Weights of a small mixture-of-experts language model, trained from scratch on English Wikipedia.
Size: 13 layers, width 160, vocabulary 8192, 15.5M parameters.
Below are experts of layer 9 (counted from 0) of a mixture-of-experts language model. Rows are named router (the router's row for the expert), gate (a neuron's input weights, with its number), up (a neuron's input weights, with its number) and show model dimensions 0-159. Each number is 128 + 24 x the weight over its row's rms, rounded and kept within 0 to 255. Numbers have three digits each.
Before each expert's rows: a language model's description of what the expert responds to. This comes from a sample of Wikipedia text that the model never trained on.

# expert 7
What it handles: Capitalized first syllables of foreign personal and place names, such as Sa, Le, Ha, Ya, often after country codes in sports listings.
router:125139095147133135147106117142110096142133146160095162151168151091130122133113103134154148133097141113135156122125126117157095135120071130111127144133100120137129152140112133076120129114151107104148112147131137150139095146135121077110162164114131125143144134132078131155059107150111135090107122116087108166145108136131139126164130144110166145104140138146108137188115058160145128129122127101120074113106124090159123149154097136169131111103155083112118164094178108100138160126158135
gate14:112137098117140098144142144164153145134107130117165120099133175119139130108148096130125137111083110110092177102123083168125159155123102106114119113147103135113166112144108116117150102120127110136105117142113107130098152146116146148097137107121090145122118112142101128116112102053124106139105175156096145172137091142160168123150112129120107174132098137151112093132170123158136159160177144130122148135151169114127115133137117116132133061125168085129123140143147134112150091137190156
up14:129107114158128102137101144106161148090128091177145095122119125104129175137174118110143108171133171160112161158140193128135131129120112133095153142136106133129187117113099079117136141125104114117091092149112164085126120141109094115117140122123124119129144144124138136146091146172129143130101129132129145131118092164111114125146089126122141149095163128155104121128161144127141136173110117134078124082158139052101130106122147183100117118162138120134107122134154135110148099097160114
gate15:099158110142113113123157116113126132108145086157108124108143148115120121127143141141118120093153116126122076148128063157116121103155140088107091088119136118110123137140120132118138103139109126103122150159156136165144133145177113096118128149131121129141127092100132129133102077141158100118134085106152109151143120110112128152119131186113108160128224153129105121126164091124144099114153144128127140170105165068127112168123150074122101138100118105140118154114135116137103183126110151
up15:096162116131092087151114116109125115105112096134124082116121109135162119140147163127118126113114097125127085163108150111134109176108075098118123125122169121135160104103099132160111116136096168135104159208157140158144121125160111134124140133163119162126098106106133150123121154151129124147094143100126126108129106130068102117093129157107138135132150162143137141152182104158135110142146092087125098130120135103113142112169127134103070112125105155157123138181128124102165156117110118
gate16:134123115149083141081146143111123105133201109135096150087126141104112058108169090161138146109098122120146158162125097147156124128123135120121119160103130158100110145119132104146165101125130155127114061139143098095129123119103189150132134120127150102123127104124109121162117106108068142139130149148156113129159114124146172131117162112176119127168151143109105091151143097130144129106130112134173114130147092105109156121123137141151113147068119134122132130131126166128163158144109128
up16:130096159166126097159121120143118115132099168143104144114112106168135178121113092094163084121165110115134151114124092070165170103160140130089130110121142093129136127145117149124125163156158114154104156111142098150154103119102121128163127158102099183164158179122139112131167140164211139122136130110130131159122156090100104133138103171140119102107123103103144156111129156126154121132140147107099136145109138146142127116143096139127143120166138121133133147142167125140096120110134159
gate17:139152121090096140073118135159159154125128156153109140127128145107136130112099098118140079182156139138136174143098124130140149144164117140135146172133129101106115162100107147100163106118110153127130097142139116141072136100123130130119173166098082103149118164114133154155158096132117160149103117105078117134088171156140106152123122115129140134123130127150116045137117126125158163156131135101116104113113147121141115141158112137086126149098072100122114150150152126170115136136156145
up17:088135105122133144121110151106137144098109121096106138120104140135115117144120127174114108143170138097112154137126165184151162139135107162148142097146125110099126154124147086130125124152154101128138128107147140134122108155161183130156149131110152113115138081139142153117126143161084190127086119135124131116122128122159139109108115107161116119127094111146129105114115176102156125166210132113098117148098094121058126127188125153152100097125140125098157135169160158138137133112132123
gate18:100121112126119126150117130139114108129119140115128106114165165131139098116081071142077131133129127111082139148113154137139065173128106067093169104134109081129091137167165116135092132156100131071176117150099158127134084153135072123134165117152155133166126138122094120121141145157138133150117138110131176141125105143105153145149139139134128137123123111139130127133175125138153151110133144132106084144119136109099170133086165133146139118125124100131076136132133112112113140087141145
up18:113154169148175115148123066218149154103106157119144104158119108109157147135090181134111115094108153138144151123166140118078148116111120155090110123103171156107130140133088132105114149136129115135122134094136113127136127126117137135126111092100144104112110093162108136144156125150135135108155146109147086120153087117143136077164136087157123125148159171121159139126117112123128122091103122131138129189125133161170097117124146135151104162115099159129137129128124126146123085142135122
gate19:133111148183154139135113141167103079113114155155099115132121144119155093151136130131124141148113108092136198074159125156162132165145117117105120132157111143123142153169108105143167121120147156139146140088164128115160117100094142128139128142143119166143116132100104170119099159104103151139127085149119118119129166064091137126143145135115155162104133167142132152146107105175108090101113120073141125139129131121099108135121157133120153113089141145140114137136167073090115139127141146
up19:126147125118145145128151138178131121132119094107136134112112152103134144104099104096128129167153132132093177173164105114099112120175133125150084138116140084133082108164146133094148160143092097197149151103135116139154181151110105156101124140150156121114133130145145099115133099159118155144146117112097159145135093166145143111128154159156114156091118112145146138112144144142176140148145158124131105127117087112107141162098126107115104151143099136124162148116092165096145123086128171
gate20:161164136169114136085094127131127091165111118112146136114138103116122150148165114151102148121117138109072131135157113151137125141126118169092129138140115159096139151115120126155142142136090142086142112162144106100112129111164115165110129087145139139124179156146131078181096085127114125160147152137119117164119116127118145105124149092106127149107170178128102088151116119129087113118115079142196127162138110118153103137103141136145146109122115113128092140136150112119150095131121194
up20:118198163141109113101089119195127127133159112140153172144124166101137121164126150099122109150133116128108135089088158148161121148120143133102140162141131146143130170144124115170148160140083110071117120114160105078133140126131109094087112150167100163153094156113134127191125143141152110106131107132113136153111134107131149111107164121086142124153120128099147124133109074119114113119153092136132086124147127129184114135126133133156131152129160116088117094128104119127133111137144113
gate21:078151160134155117167102120128131112161086147144131152140123143140117121141126139134097118128119170167159155130093159118130119095083131134152133140140126104153093122146116113108113112153133118077128133124138165122118133103114106098102155140104105140137144174145099156169086161157136059128144163161099141120114146126138140137167121086146144119142104148105129110142108151106115141130145066133191117109165157124125152110158108105127100093123103148151124156138149124139082165147081094
up21:100133096120114128120098148129119132120092126134105176122122176111114119114124112126128095164133144158114132128094116149106127131163113137182127105129113095097130126100100133126155103133138128087158128181091126094113147123155089093135143165154135106139114168114121096104122138143097139140124110110118117134117114119140157157114123094147158117117109155121075078116179106125145121143182114136149141131067166171103146144154127102128147086158106093131120168168141086147100144121097077
gate22:099101089155126069134137143142139169122129175133082165137119131118117149110156041114144113130123158115091158100141115125144124104115129125153126137135150107161099134100142161112136161169155144120101151108128117145084151170150178108142111112125149198096124129172147106151121129116107141152130124109136106136132102064127135158112071143149125141149132142118099122140147107158136161140099141165134109134106152105157137123116095170172155127166132119129128143132127153125145130120145127
up22:117125090125129130101144136136147112119134140129130152139153143128168122125116181175144146135096159125149139094135143131142144117129160126158136137129190103093110148090145103130142107076136123154083157166123128156138151099112109096119105117140122110138145122154162113107126130101153170159121131179130155129106133106095131155117168141122109172138055158156109146127145141165085111140144090125144184096128114113119105119128088132096123060102102131113159150129096150120108110150130156